Experts of a small language model: 8 layers, 85.2M parameters.
Below are experts of layer 5 (counted from 0) of a mixture-of-experts language model. Rows are named down (a neuron's output weights, with its number) and show model dimensions 336-383. Each number is 128 + 32 x the weight over its row's rms, rounded and kept within 0 to 255. Numbers have three digits each.
Before each expert's rows: a language model's description of what the expert responds to. This comes from a sample of Wikipedia text that the model never trained on.

# expert 12
It responds to: Nationality adjectives and country or organisation names, often in biographies: American, British, United States, Norway, National Football League, NCAA.
down0:184123068051126149146150068096089066114132118125146114130150115133139152112187084154078105140111168183131153084123078140153071064175157144130134
down1:102132097141109104117159109108091077137100189144157186150187152150072085222177151134189109082153129122104171198132082118162123112132167143131085
down2:109074128068137102109147135118132113132182165159140092152112132074176077152158145127219183092170110145106146129103115140148117065082150107118140
down3:151141118139140162203152165121145086112089117117219123111084122075086114084122137166150122128117166180143129063096143112138156126127164151148117
down4:127176138123129106096129141115161099070118115171099117136143137121140080115129091166142141111138126107116115098150201147082155099126132093076074
down5:178114085147106129119122126109172149106112175152148178175111140130184155117113168120194131159113123139103103096128149128147183090080110148084081
down6:096112118149136133102103202093117107104090124155153101104199172144149129170123129169146084152133155170090063183117112196126086127128145076100145
down7:149140134180093120151064076100091128160057121169119147211176116178144030139127110086125114104155104092119158122123124155147175128108083122087073
down8:146113146155118113118140183072125110152161110175086118111086129102117090166090081141166160112172095142127181115121180089138117091118146167151151
down9:088169144122131130131116066172086153088126115107126152086140097182146118108108092182125143093144123107164115124131054125157107125088176078159123
down10:106093099172141151093084096153114154141199164181107171107180102094149173132195142106147103098132069074120083033117134151132114105072115151137136
down11:146107168045144154137136112120085080156146118130126143108135075091144098131116148122148175163145108092181063170150132083135154097158180167103144
down12:084191173111145078122164099168120168119091127156144174117131099048079125146117133110155093133096114163122170097191130141148109094181153160159092
down13:126151135147128119127117091136153157097129102128100107168082127100164138148099089129103117188176123097119135180072127114145117103163139128133155
down14:146098074116095114164131109129121144143077055099069105140124075146102066131131081166136192132152151173127152187134147143092120083172180115105128
down15:099150154077126111081070098130099133153131185170148165111122069132169110101146118136128102161073127113098151099110094132127140143185101118084126
down16:126114143124153063104155107126162102096162158136115112126112124156163161082142177102107136142162148130096192130107129157182153135132109112124115
down17:118173118130183056105133130069113131156122114094152127128081107132134093155111141133091083144196103143117100145107092163110138117096112103141144
down18:176090170126139124038168170130111236087141119129135083163141132133031163131077114108163125137121161171170172088110163142145191161208116095131143
down19:135105138118128101094117153078154091085118149100141135164152152114151186129137087098077051136057197222169146102203140128166082152151128126136146
down20:114096171152127128118162182133126102185122098130131163090116113111148131136169143139117117176090155101134096148106152183102096139148136150107165
down21:125127163139070122156177116169138196098107144132151143058136144126134138183096082122095158160121132090108097109223096095108110108090108116125124
down22:144154101077125124149115119134170063154156065155119097161128176125106124150170132126103152140146146105184127177162148191189130142151168116126092
down23:123161160141174055139085065117072157130122164127049115070139155140089117143151127118126116164110092114127126074094106147181188126113091075091087
down24:165115128115129113103065139097144101162111120131156146117153102109089118157149165120149153162201079150072161099194117117097133105167150106170108
down25:147079033155111109108067128113141102086122152117112128117153102126136141090133115127081112172111133063137108087083103151180131097109158157090185
down26:117128103098042113105133126138164151159176144119097145150114134165126145116131160185072156126110150112130156164141121184122139119094134090145133
down27:063114035153068154053160137127082149114096140140097167108173114097094155060129141114141157137089114142075121135101074105122107115159101117184058
down28:154151129130144125159103055095086097099055099137128148148112193113159146120112128134144050095073174120144125086187233128124030121149118083165125
down29:161170110202145096147150061169086140211176118127106114114137085095135144113109121178123139139060165124093067114191120181132152110090098160132059
down30:123104164081156137123116105143134106137164078118178190169083108118100122121100190066131103104149063149189119157132143180120164125165119100167055
down31:118130143135154094105143144142102083104157122186110106138071192143102168137110127147102125149132115149105111115122100093111139178147184145126091
down32:127152121130127079137130194169080176104127157202103125066115130152084127111141146101077127118122191154083140135174189130203131121162198143104164
down33:112163151173090174104112149137081151119141185160165069205133122107145138204157131153116025129132108119152091118127165170120186133180134173134172
down34:112101164091130100103133107121165153081144173133090156091173125154175129093108189111165127105120142115145189150123062127082155125142078171201126
down35:102143125077100095095146046130102152127169094113127148106082108095143066144129143141100163175094053186141130166152095121129142126074134082102122
down36:108140109138135104134193075140155131130185113120089119115161187162133148143093111130174129074125148146150149097053157095160173111165116188142036
down37:102148086133138088125145148141161133118099226090115142143163191140099073155096178173155090092141106136193111165103127110186196140105162137151205
down38:102107063094131109157067134132163126120062113155190126110088167121155140117105125155128122144084120136125091171142157175063116162144087060129145
down39:140077134125147048129058075106124105106172157143146111100190128089134120084140079096161114204162080137143119133169134124150108132105087156130140
down40:106094154178133170098139148084082142110087159168097146165126115109206114193124147121136099175112139105107143088128143110114081134085111148102100
down41:166101092174126117164127143112141100120117145119105073160110113169106172093118157116117101091082109180128161110126120179165162093081113171160134
down42:138106141160129089089123139165104146119074177107119149127134140191213154103130131147136124133154078131162159112091095067093134093125126133130128
down43:180103126138124147134103157145120153128181175110118193093168140107145119155124107138140138130098081129153139061130133119166178172118060144104047
down44:135127160143102171175127102033069116055094148120166133092151161131132093111105113102085133103176163131124174090149143127151130114067161049128111
down45:124146071111140199182135159150193187138133081142143188137093093125108131180112120191160167092151151118142082156121129176126173127087094126053132
down46:135116129144169174148087111169143126139145223135141089152095127127110099109097150154169088071140116116164099145059103166160143123136103166168161
down47:075098136088182137055124116137118160083201113127130137111067178138127120112088173155108134169120159178132145131128143078074168087110173081110200
down48:080125087183178113112125099086113126137124188110120138089131160069180159184131097140105111095075121115174111099195123103060149149153158134088113
down49:137201142157117155102129136103152152185102051097121147117070082108102129146101086113112120090089154146147111099138157092099093155165110182085143
down50:149135145099133152158146109106124151067147185054124159112136106123162128180124071085162083173123135168134146136172109183141070111109088108132119
down51:146107151119077100130127177132214164122114111102153132131143105149090097106150089166071145139106138126122101121105189125163157111156089171106132
down52:113076113131128126119153087104109078125102124123118097136116136143084204052150164124171115129162131163155107104111071226138157184143117096118159
down53:129151178103083133175147167089116126114146087190142125160096104143127137144119075079127119089138082095157084063132114139105130140032130134205161
down54:050123182144112162112186128095119172122120077070159163138138069068146143123108142075136129133056156107139138133131120112128123063180182197130183
down55:157145163077122062112122141096100112071155119084061137160161179163120157204100167143181136101092169114155088080116127136138126165057115132108151
down56:151115086134106107151144088160123170171147147095094084100098069190095167128095164121134120122197168141165150065104169118122125204089132159146174
down57:143128129195176107143111106099129148131152082146166104131108172193073113127112127144105112074068151142162111162130151141124130101161110133132146
down58:090173152136104075125120152132089144128119118134182159098159172108095130122133144052102157117131111115131145137074118110098155074172138079131131
down59:151184075162105118160177115162118085126117124205169108123115184121176114114141107160168110137096170155147176099129125103127082094104110094083174
down60:134187118173130158152143165115212089124127155074117098127108138136118198129094154171128216167083121123148058120133121112124055161153083180122114
down61:133194154121099145139135116149167104108083061112184109135133108165142172150125123127105171108147187132100152133141232116095157059107158109108128
down62:126084056102140067151128165141122161190096127065094124143183135148132158114195104129156167196121136189162158178135090145129176149095160132128157
down63:194087095145065115140116090159182083164087129132159114132147058091099102137131141197124107100108106121134199110132077123097105112109105159110131
down64:145082118141162157099086159158153130107078139128116150126166119150138129093133179143116185198118153146138133155151070115186193140148150219146114
down65:168130128131130152115106124207133200113112104135123126165171088115000139162102136126087180157148072114106157196129114151150144155109133146154121
down66:113072129125115051175109145145135104060147123123148209131123151108104139137092126128196122109116154087141136133082143164224170082114132170135095
down67:058118092122145140151125080129117137097152143154133112152061100144123124135097105113179119086154078116192118164111101155159187171128107088173107
down68:204107114123139080094122148155139132079238097149165136133109129101104171157091149105053121129089172105096102068197154092177112139144083150131144
down69:103088133107124123063066158149135100078136108080093185060144087102103170142154093153123183180154149143133124156206145061120079115180137183101114
down70:165095135112158098078112084178194116107156173140147139100105045186097150049165067102182123104050132168173139110126152142139170123133092142131103
down71:154185135117150095177160175057149069133118095160106131112164087155141187164167155114129134100149135166086113210085132175122131131091108085121099
down72:053088171110149060132133137150120113100155111092105153107110119182153137169101186099124140167108126159119126123157185076132125090193100113121190
down73:145143155098138119113117112150135145166165088103180158120153127137183053085180107087127138121084112100121160101131117128163107065150136159144089
down74:174074168129116167161164166090180112107117191167224112108173104143137134087170146145131117119168137115146157132096096099146136142112203116123157
down75:146084138101143128124081167100095148113140202128133134114158099127112100137150129154110144144139137090146121111096200158166146099093105130114144
down76:140143163102146115164076178146102134117178078138141081182113122167120163141127100137107092110106103095152124150129091110146099101144080079132160
down77:118155137118137114134126120106142138167120158117096117084151096145158071135135168128052127163121155154108112162147160121111094144172149142143113
down78:142167147139072112143124122094089122098128092088138102127083178059151145185169166138129136084166134169088155111085144133136113172122138135138154
down79:112154138128139119108134081126091183140190110148124076152180134160095126082115142072131112115137135147111102112091166119142109089185153097102084
down80:108161117154174103181093131168157169155190152108112153125100140126154101113105132106116152088088078144168128118143120028109149085102154150070088
down81:115112176122111129112141117142111077087115122110166094116118092149132137143164135139103099058130157133168114083122088094165142125144113134123160
down82:130108195082091125106117141130089208133111120089120192105136138164128117147116145069184082115133109194114155102078107111133130117180120128137081
down83:184147056099140134172152171138153146123143098073137116172084113131132134091102119141092122138197134115117136140151156068080145106134189055133094
down84:170098105190147100063141145159078154120186191147101094203150098114159132109111109122163154131176058138113165129157154139116138073207084149166140
down85:153135162157092129086149091107139124108146124120170170110143130094077119134120132087117119140103113157121185081120048062091128115110132144137137
down86:158104054054095088188183051146132101138113143130137132117139122053086140133074109147132088053135104123145063114116088124122104111134154099162109

# expert 15
It responds to: Zero digits in tables and years (2008, 2–0), slashes in N/A, g/L, R&B/Hip-Hop, InChI strings, and backslashes and underscores in formulas.
down0:155169148178089157081099094135095123159181139116156133170086095183166165106070129152166110150112178129078156130093146078110163148127097118151119
down1:054157188106197112061170142144094136149150125153166104187103194150121101113095096192145089153164128123085083150120153171147071082142133077149160
down2:136103155088173169135220131120096183154089158157119092143136108181092118187144149133133126127132108150097177133104158129201174082112108116094099
down3:129087111146089083079077095121117117126154162159113143116124144117115139122103128155066130102126136096204126126085135147117074153108139108127048
down4:155106187086096110129106126072105104157168078155161174121173114129061098105155097090099117121105149123144127150158122152079125147123091123126118
down5:171125121127169156137071128094107142118138137173134194085131109177100154145079119162116136114083107070089142123131094121139116078168101094127076
down6:172132099179097151119136111136118090139024122150138112085051146046109150081089086127149133146173119081137171130116150112172139189098126166087128
down7:108122098089141187076112132160100100081162123184108067121132115199108212119160062149119120180140127100179080169152141083159141144174119149110177
down8:082144154133131097150122154106128165123165160113136158091096144119118167128150096145124169139102061140136092073098181168104104088096120108144081
down9:098082105174121079109132135192108107172116194076132113075095131169063163114124127133146088126156120119116101112106148148085127114153121092099129
down10:098144084135118161112096088139110150114067119114158113103098125078137158185093124129134200131157081168151101147071128159145127151116161144083133
down11:108125120119110127085100141112167168144151139071151124066114150137120086155094072157142072184121155157150143168125119121138077098087112161123161
down12:081134149199125135123162176142090138119134135142150122082167113058152095159076129090128092083132142138116087169123103099109116094149147118128194
down13:180109109127137112111085154116119135141098160131084076100128158158119161131108147201114119193148159130130214152130124061165068089120175178125118
down14:141114128112145149134131135119122105104190146112144107191115171057115085187126078107196173178064142131106093157150122117152104152113139169130191
down15:110132123107146121125101078132159088174153141135140131128129091148144176145109110151149178105126065085141130121177149114137166141202177094105158
down16:183089187216070110178153111198098134123171157114158144168086117167134108138147122122157146158095137162147111159121126146157105092141157105081056
down17:161100118123106102154063141140130100132190169113143151171127101135117133170130083130118143095134088110117131141174167121119077119096139155136126
down18:134149091096123170093135116149152089144074010110143094130093167172087110101072072087142066133127120109129134061111141157115116136097145168147136
down19:132107141065142157156140085110179097116149103134084154125088105140137165086099098108199148116124153109112134159109172097157153127179086089089141
down20:072173138088142133105171161079124093151107162152164060162125095171124098203169131089149078187128087094114155124183154100122136180113149166132167
down21:128161118163158114147062105125082147103158075112151200129089110159105101209147150164123174103213091088114122119157109098110093146172103072152078
down22:123119100047154120126147136183098103132125147116132112185102150126124153068161122122159122114119097152121109091196089108149139119084139099106077
down23:169156098114134124118106125117143102069163146099115081116112150147154136123069105078108110060081116144119148135129147098107157131156136084161139
down24:112101171082175065172121125079086120119185152182166094111113095091121118206124106150119185121139078133073091147109176100059083160135132099116142
down25:069189132122034135122108100106131130149192158134113152112103144168084154065135096147127146124091165141138158141080133119115071105133137202161098
down26:163066077151155166140115157118085153171143137184174151159156144144130118183123071157150126117104129161100131160078145145115114127168171157105160
down27:165116135094130164160122163115135114072099097194190128186119126147121112085175121130120092158147164120141152125121122140126053060045138100080084
down28:062125064080128090150132117089129162131104109086066167099133103198153193120125077106126122099082063161136100113141154156151150078103145142103121
down29:147150131116139135081112113149109131124121149147119176150161098080074142135102145161161120200119141099156177076098102151105164157138166138166132
down30:145180135103110202086129114147133118116185109084136189123149166148109119148180103127137108123113135126102185111125136143077095089091157071114162
down31:120153127152126136092029128112080167065104111090112108202153167130141113147108108147120169166190096063143126159136153146169136189176139151185164
down32:137109138124101147199101174167161122188109143151128129183104160185124086174165131111153133106138063133054144116164114151140143094090071110112132
down33:126077139121087106146141155149108143179140125147168131126133099145120147139156151135083102113143163255145157140099141181175112168057165132126127
down34:112138107146148143102121079121130120116110106160118115132103086137111135123216135111132145079189086157140184101178135151110114139143189142168135
down35:135135166144113141114145138137128102151105191095125114090173110141157125131127081128109108057146117184105161125132103117052097090126091141169156
down36:154097161083128148079115149119142141115114088109159121110110032182118124088142114170142119082103129125149162131098144100120127110170115151145172
down37:166099152089183091108121092126133107091117060146072102104055102107127172087137143051112106092111168123156193109097125086113198075156150167090125
down38:196139160129199095149148184108152154189157096094080182125142126145108115101172174195169137091166094131109096142128124124079037142078160105076144
down39:111101136081098137071159123128161189150069169154065092061154119156120138077139057145143163123174076189079106131134135048097144122161110091150119
down40:086094148085116107114132076131166208152154148144110142131194138148163093157197122148059070094115162111102079060114115169135095152124158169105131
down41:151156132116141068164109125128108105123122075140169114083086145084124168130130123119098126115154084099114082124146142115158099116115102154159083
down42:087176107126087144126102155159124176123092145148144073127161135138119130102034107115098141109186058119176137127120173110144079131163088091101094
down43:157097204126169054172144135138151115131074107142081162108137124133217158114171110161145094102101132123151129158129162124128138161116135095036150
down44:148111043138161138111084136152087067128147108149096169101066113136122134122111114186140149146126130143160131157084145089162098116196137130140096
down45:091143026136065182158168177171129158170162126119163129131129111156109116136158172112105081101133193160106125133064100192132124144153119186150117
down46:146136106108092114109140128062092141126137157117114167147104113108155119143076137140175142158115180111100138124150168178118119160162135054105141
down47:156129159060142098055179168122114103126125165097111134139122153172110182088072152160162155169138147163130149138112094129107166191111113124063145
down48:097115085109096066161090112119127128086118160122116094119088168167139149128147077085100098169074129140126096166152124077150104140093222099128083
down49:151136122096150156118138124145117152207080103168115063162104141062098151207166154064136114148137084179126118098141136174192094171055139096121139
down50:100109126143169152149072168166147175134149132128138130121173137156137159097125105126142082126162180122090139119087178116173138133156126104176126
down51:082115150165134165122199139103101192173114156093167151166073084160165180117132080119107131115118156058070138114139149121174136114077129107073153
down52:150140166122131133124106114062170114144124103170118123162131114063098142128136163147112091151148132122109075135183093105157148112170056066104131
down53:166136149155144114107118181096170173067167142167181169166126111108070126140076128095135165118083119166128118086146135119086134115148155082111081
down54:151176133037138158102136192138146127089170136103181133121076139188149092156098177140156158120177109132121192127117109061129126117142139105162130
down55:110179145095063063151112202073130122160112142154187137164077122104130111111176109043148165147106093139087166117133158127112114070125130147132138
down56:157109157104146140123109111127144148158121142097157117097145141104104161136170142152123136113072060133134138123154098130110135160125110079145115
down57:192134139132143108192138152168136114100142077134085149068205147115135132116154128204076151138154130153161131120100121109129089111158110110113109
down58:159123135118135109149137067161128113134196151109100156091122158157215150121112160135115155119169112067171165106127175191103122142088111114103091
down59:130135117072158164085103138176100109105105095098104155109149152128060111089180124135124127111108146143141158219100136070101141169159097152101144
down60:155116178115094152161198175100047180136089140118133190148066081129140107122132139084181117103146128128114105118148140137133136135145134082179155
down61:139110095134096146141142157120157167170090120163086102172115131196107179153159158081146145139094074158141038110120119189124117157101146151133103
down62:119135148097052078068156181139102105100153079156142138166133122094135114156165062169111118172147158092114104137182107179154118145189137139096138
down63:100205150167120171073136074074106168152083167142193176139115137100119202094161168128134105095145125121122095128105085087189161142145057151086159
down64:152150135132103176117142105144143063125124111131130163137112126132181064156148137077196169118157169084159098149153146141120103122122160089127103
down65:091121099102100164159190152102162154177105106106129099190115109155094140104190110130141157124094128111097117091156148116107124088122106121105072
down66:164168183171111122159123120153154072114171153096062097153075116119085153096174163184072104091121097097106121155121132134131131113201030143161118
down67:114191109138164116143107118180097100169168136145135123099125153102180063093131073168086126131100079083101096099125123133123165121169133099152152
down68:171097116087127100091076092111132124156140151107137101147112130103151151055078105062163144117114157114115131097130119134097116130090108174195066
down69:127192144168104131130139112127088106123118158122107104128159178071143108094168111136141133147139110049164110150105132099118078109173165161116135
down70:107162066108176102105130132153115143117153097113137142075159144087134128137130147121112082103113119058120102166159090132056102170132168080121150
down71:131088137135113159106091154174157161104127143127141139044139145118159162157129122134157147090190118140174078131139101151160125110114107112098106
down72:161097188166146150128110092128125131193109127127158086136067178134112133133080130172206100095149115128132132090171098183137099177173090123130114
down73:114092143104174175162133138138151145171125095110144091092094132206165116110123202124099134067124123115158136189125105090191139139129011141116161
down74:103139086113106130162089154139110131092097099103132164105175095122118100098106152175110122137117189196152126095177109122175101141112130095151137
down75:116150177116141104137158102114064114151133116128126062121136145160049086069128111102077102092102137208110115160157105120185158136198142106143083
down76:091116129067173194127108040164080143100145122110130137174176140126067155118056101112158106114095094072066104044117133121128134076060120088128133
down77:082148089121136233119102114172124148124089137114173075160129087086096088181071163148115154137141207075166147125080130187155174172147108129159114
down78:153148085134120152169111120083163104137125080130120134116099172119113114135131097145094129133189155097135125065114125153099125079137133095120110
down79:154058213141121102137122094064146088092148159144141125100090158143164160125112118145102084140089135075191122161143117101128167149092171136091123
down80:133110170170126113200120090114095116164025149169101132103102137130176103137149108163143140121115136100108152139113121177148171145109152133118077
down81:095116094112089136077079129107117139121182126076107114162163148083136097162170175105165123127085141166104151150178122062133095155104139132115154
down82:109142056143170113135147085144119163072137121162132099079099110135173175161068123152120110098066124147089131103057156147130147140090162134092168
down83:151158129155168163114145159112167151122136116150185139125100084166159114156154144102133086153185136181160102177125124131162088198118137096133128
down84:114122068092147151139161116145078154112188157134144100084130163148131074141146130167139112050101223141131134133168136102141143136211112134127109
down85:075136121127103117163125169171113132123144160131090126137064127090106087167089124072152198111079107061069133101112145151169124147148131167094173
down86:183111200142136168157135084113212071124152169157139144096102148094161086158141134114159092118143105102146110186111108121153122142156106073075040

# expert 20
It responds to: Lone space tokens in front of a year, date or other number, as in in 2006, February 3, from 1959.
down0:143121196120136192092107087103191139163131136153150134119171190121158078092055116078090125166186106126161097157124128141134106129168111157120181
down1:164162136123105152126050139101185148123172144095201157136089143083139088134101116111057121150127101107107165121125132126174146178036049099101050
down2:133135094118087141108177120155094100142130108105075145115120104127164140135213117201135092088087100069151172119103126079081169107109134088066101
down3:127097094126127128137109069133118188133102077132178086115161174127100122069214171072137101151172146126159159175075088102142142157120128110106128
down4:136173189188133183115106081064119143131079119116154199144192104113077026130161116134084163151151182132130061095169131104112107145175170115092096
down5:148132091177081110129115130096116144102148103124161084032103079069193117136169128130170153147078126146170100112111095092109123168164096139156116
down6:180147142162152135120115121088076126126110103089186152055170121099131134148128127091143159061156135096122092169149154135166112140195153132087093
down7:095126134137172114101084145169100160180132131153079095138149104153111119103068134124079141133139130179115118145093148115105113101087103164188169
down8:116142178137137143127106142120123181152127174075085154099100132152100090114119154155117167100077108101140089087124134085184151114138133121184161
down9:101084145156134080086116121120143153169108152120138072120131134156129080105158160161164106188174155136125200172166069188097137193120194115109162
down10:169113143134169169125150110084163114157172104076171161136176160140164123124135106127182186135162112137095127122150104195153148124071138101098146
down11:111130081195134188119147099103063126103088121076102137177142096110120084082189173144135093159099087152099152108098091185056141104154110141110097
down12:133113092135125129080120125138085122142160101184112075034123214147160101114194154169081071086140197047177110122116129175123146095084157166147113
down13:159107157111142165097151209135142128158208152078171117114163109157139135137148109111133163147096162130127106094128120076074162186156150112132075
down14:190077181093122128129087109074123138170095190058122088105112127139126100079173158151117128162158090136156130139170130180172116120041137165164098
down15:140118126146189144207144133081139143114145086139113184118056164075110134073165107071133134135126140104132080157108144161164143109093106099101148
down16:195118166068182141104119138190194170162216129113139104133170104149114101137110107126137114074088174110129137135173152090158167144086139096057137
down17:112104183153144122142096148138101110131154106107125127099118145098137121155138154143101114145134099099176125186151107099152107146090120098140115
down18:128200158114124168133107140108100110118098145101114133168085055143175129107090130069140125134083125188076147126136100065123122145121121157112131
down19:197093170110094107057077134087176132069145145116115084147153121150083141118124054132117116134108156153097136111117088143110128112083158090120134
down20:142169125128144073215134101131117110161134085133133124083089172117112146160121114154170100070155209085163131155116104063129180077193040123095089
down21:065141075127157091068161162155212098127094100149172094172089057163103092128131121112189131136132192085162132068151194071166106137105054076132150
down22:118161070155095210196169150140119093104114130121159139117178133126132074133127112057166114095132154129143164141114148136120130166076093093168149
down23:185159138133122100121057109100136132150127099094150112075087125062137131088139123040123153140115116207095137068131111073143107105083156109146146
down24:086142106176117128153133119133105107071087110109143157180116124084129104103114115101095098119177084156137136112168093060131133100130107126089135
down25:125088111157107134129108157177118211102116125155143094170098166135143178192065115079165167113114140074156130126095163102096093127166136099142150
down26:099150156168147152128192045131123166135169153141095104100116123171092112137116103071132245109122131090121164169100117120108152132073074146134168
down27:135120175153166157088176131122161171103107108153180147191142144090123065106119070072125074099152194123145143122183144145126130168102144161082130
down28:158141115089132104105236207126190108144186090184097152138151111170115161078151108109166110102078162124142132117121137091118115085100135152144115
down29:097125093117140087134096130196126122140119123150068142123168155108173090082085119170108103153117079122139233141184135111072151103105125142146177
down30:119175137158119107132148106165160116060141145150064157109100120066134210115151102131145110104142111093130071153140103080084076112126153140163104
down31:140134144151149171117122065130152189194143124105120139142064117144130148103068140163114134073096096170155141044151115122140144084180144096064130
down32:200136160149111106112104113089146116139122172177189123113137156099170091088159149091168170154126134097089137120102076086125105097214117184158151
down33:144083125160155176159138106151135167147115173111090111157159136104108063167093131128061166113124086097122094101117149102125112116155090146147098
down34:157194130131119094083157142081134092112193146210145125184132106167138146184141169109124138154136046145134121155091144117152192136128061123175097
down35:149172134137115093128156100087168152087124161144093102106105094110142193077099136155114160157134144088151131143142139152174121109155150144150100
down36:154116119093056134094133095134102112134181177139171138161093133100125129107127173130097094100084105181137154109127151096119087075139164179175172
down37:121086148135152179084123171114096147132135150119060090100178099088107122138197158109122089195143144142100156106164151155141128109135182162170144
down38:127193095123100125129051149096103141094126131161151115117126153206127113143191168088136129172114173159116174054150107077207103158128057167151035
down39:096167116139116130113115120132164109135116170118078119125124113173160090102096142142102105154187067123101144122121135096100190142180120160148113
down40:148029149118105117151088076077096093167096124104098163097096134125165108055152194096098128158126076146078188132164134125127124129106125076114098
down41:125117130148187170116128121163128117127151130043151093143209087100109104144104150122116135107098102142152118087130132151108090126095139119112181
down42:110057141101153146117145073110143107121112157135167144051168168040116142125141108179088110133112103166118102117141113166082107151102151140081140
down43:117150148157095177114095175095080110152129076137152078093129187124145093175088143152132079141159128115124182086190146149131123093160141145137167
down44:212122128145081129109087083080119176096146163114076207138153151108104107104154131128134103105111102136112136115100135139100146142102150176148098
down45:137154071103169149139115094169086119119162184108138129137146109126119065154128059120104137097108167096073159110159195127173145118124094053114123
down46:156096134156140151128082124084140061095132128136123123136065128075180127126140123105094116152155110097116130121070085127082151184150123101140104
down47:092097156130131125139157127097125114103135123105120078157117216144169074157091146122077187151168119170103104139179159153124152117150133135160140
down48:173115103127099098185190085103132085164143126168111158178128171147138113162076106186145173133114137123139089153115134201118127160145187120081150
down49:138097129137159201177144137137138131116135111151109163103203087118114047087177152138132161224140138122121116149122150141180085192127134117149114
down50:109152167143139160115204120187159160087109154159048147101112146151137094079183127099085129180138147133120136174084169109147119127156119198076091
down51:108066147158096060165137134123106149152109141153143094120141160167125178186139120107126123211141102099106115154149119198172146101120072178120151
down52:185087122116144176116074104113213141176133148104114100111080144109174128098106158067115135189126171134162100145072127182136149146148113109140132
down53:078127096119092132131143100192120086159116100149124142154130095087143181107056134205146145133136148138091105159128176177135141165144134132146099
down54:119126081146123127129099118210131127141159046117175115072098105126037159129112072144110119122090149131104152095084102104138093128116168105094198
down55:105170164192140171172096114105108160122083154075129110151140095126081115160139119164134087144169063156075117047052172130103153115182174107154185
down56:146169110156096126200137127167117101119111172125154142161125135153177146083141108119113117137093107116061165107126145168077107128213124158139099
down57:118121151077121107109185132097099135187086118156151115110153158155131124067062146129140164199159158193133145142078146191115059178144126152139059
down58:123110036081152150179172166161158163153117199129144170080081136134098146102148138102123147150124123074164082099074095148139162144143080109136133
down59:101139112106093104159111115152105108126137103145069186134091149125155152140176152120150103116138170086131117132150157121174165140098095092115138
down60:132143076153131121093118156121114102102089133170155181121064131095098135149081114074108163153117100149206138129113163075135095100136150073155127
down61:127125147171072143130077110114174117146119128140126073130106147128128101145132146140156133098106081179142119180069108128059139166150162140108146
down62:162108122105158089155131137190136156117181076141118144175116119127156093111166128094142116192147132123165085155147152123098118124126099122109135
down63:157103151157045132099139158177138189174174172141120099115113061155110105109153116103139215132052149130093175120151132133167073109136190165103114
down64:121155150116101148066092171142139124170055127091119117155077172132143069093095148108135163204134165153202173186086106139077113087141137144110095
down65:146071133132126138047159071146148181161084098133147133191157132123112104091146129117157128116140135105112111161157144146092130148138108149159135
down66:134139065126152106155062098072104144160075148123113112150115168102096154131106132133123179116145105160099088153104108122171075087122134099171062
down67:075102187128157092117132142147125163161114145134125112136106088193115110131134168130163174134079133123150117143138064132092145056110141089149205
down68:131088117086123066077146097124139172172127122137130101152156118110150179159142138144160191128081139157128154169121147088145137114083070159099127
down69:107110106139135150111117129177134103143094187118032122133167114233136127138177113138116134103108124141099134087113176160081192152089169123106167
down70:108126125130121167151152124139180115076163082080115171109091132147130130117143160160134134045112228129193171068084074144151135082170092121076138
down71:126126114088112143111113145140100153184087109119167131090104168166130103106078121116104103111164216136144109096079153164149119162105168127119120
down72:142193146097098108118101094113102158149126090108124135172092167094172107152136157133136094143088148156169113173114139071117172104172115163084116
down73:160080160110125127106051098135124139091157120117166177126144132182142111115070113109154079159160080164112226163156118149166128096128141210093095
down74:109097134060134121095179137138123150146152106082159096100161084096045138102174103130112150132048128151137135139131151144115095155095182152115078
down75:163095121155072166075088169161079151166181163117128138084163166138156099118100162164110102121110157175107143142105114078120158187126165130164117
down76:088090100143113146087092143120141110087134086122120093166124149110107147102155115127085167097123132108092181079084147097087171088095092134154068
down77:120106119189147084104082154197168095061150126089110108141078107130040131180157127170085125069112104094143136131109120201072097136169144122142164
down78:097094138157128126090114139146113117137084134133087158181133106106127194164186118113099118086140044155139130179047110099116176130149172138084133
down79:124177128143127078143167145124120105099152113121187130118110198125082140080188154091136109122145121156128113138150134111128129077144149086166092
down80:126112164151131134091089157175131136094090083089123089148148119123140132155143118087150125156175127148096148139156092118159089118187121142139215
down81:121100160165151113101119119168127117125160082152093120098161145166064126145120113184129178143191136097125144140045086123141150135128180114076084
down82:143135146131115207117096104109112171064128130117112124144178096138085139129049136105144127138154130136164139146083158083133216086166138080153100
down83:090084184135122135135130186178126105110198067130097177129138168098140128113085169164093097118058197127124111127099100137120126170094177070109134
down84:104049138130094160131098079046175045161084111123115142096121167141145173124189117057136124107097114126171190154110151117111153112154110160088166
down85:124126093134105109129117167118061122155181120191144136109162121146071069124081173142124188147094196101159213108135083113117114133129106113082123
down86:113077188120092163083116162137210183105124078119128109142128068128077106108128108147168147141170116107090135114102160129113158133138125202092163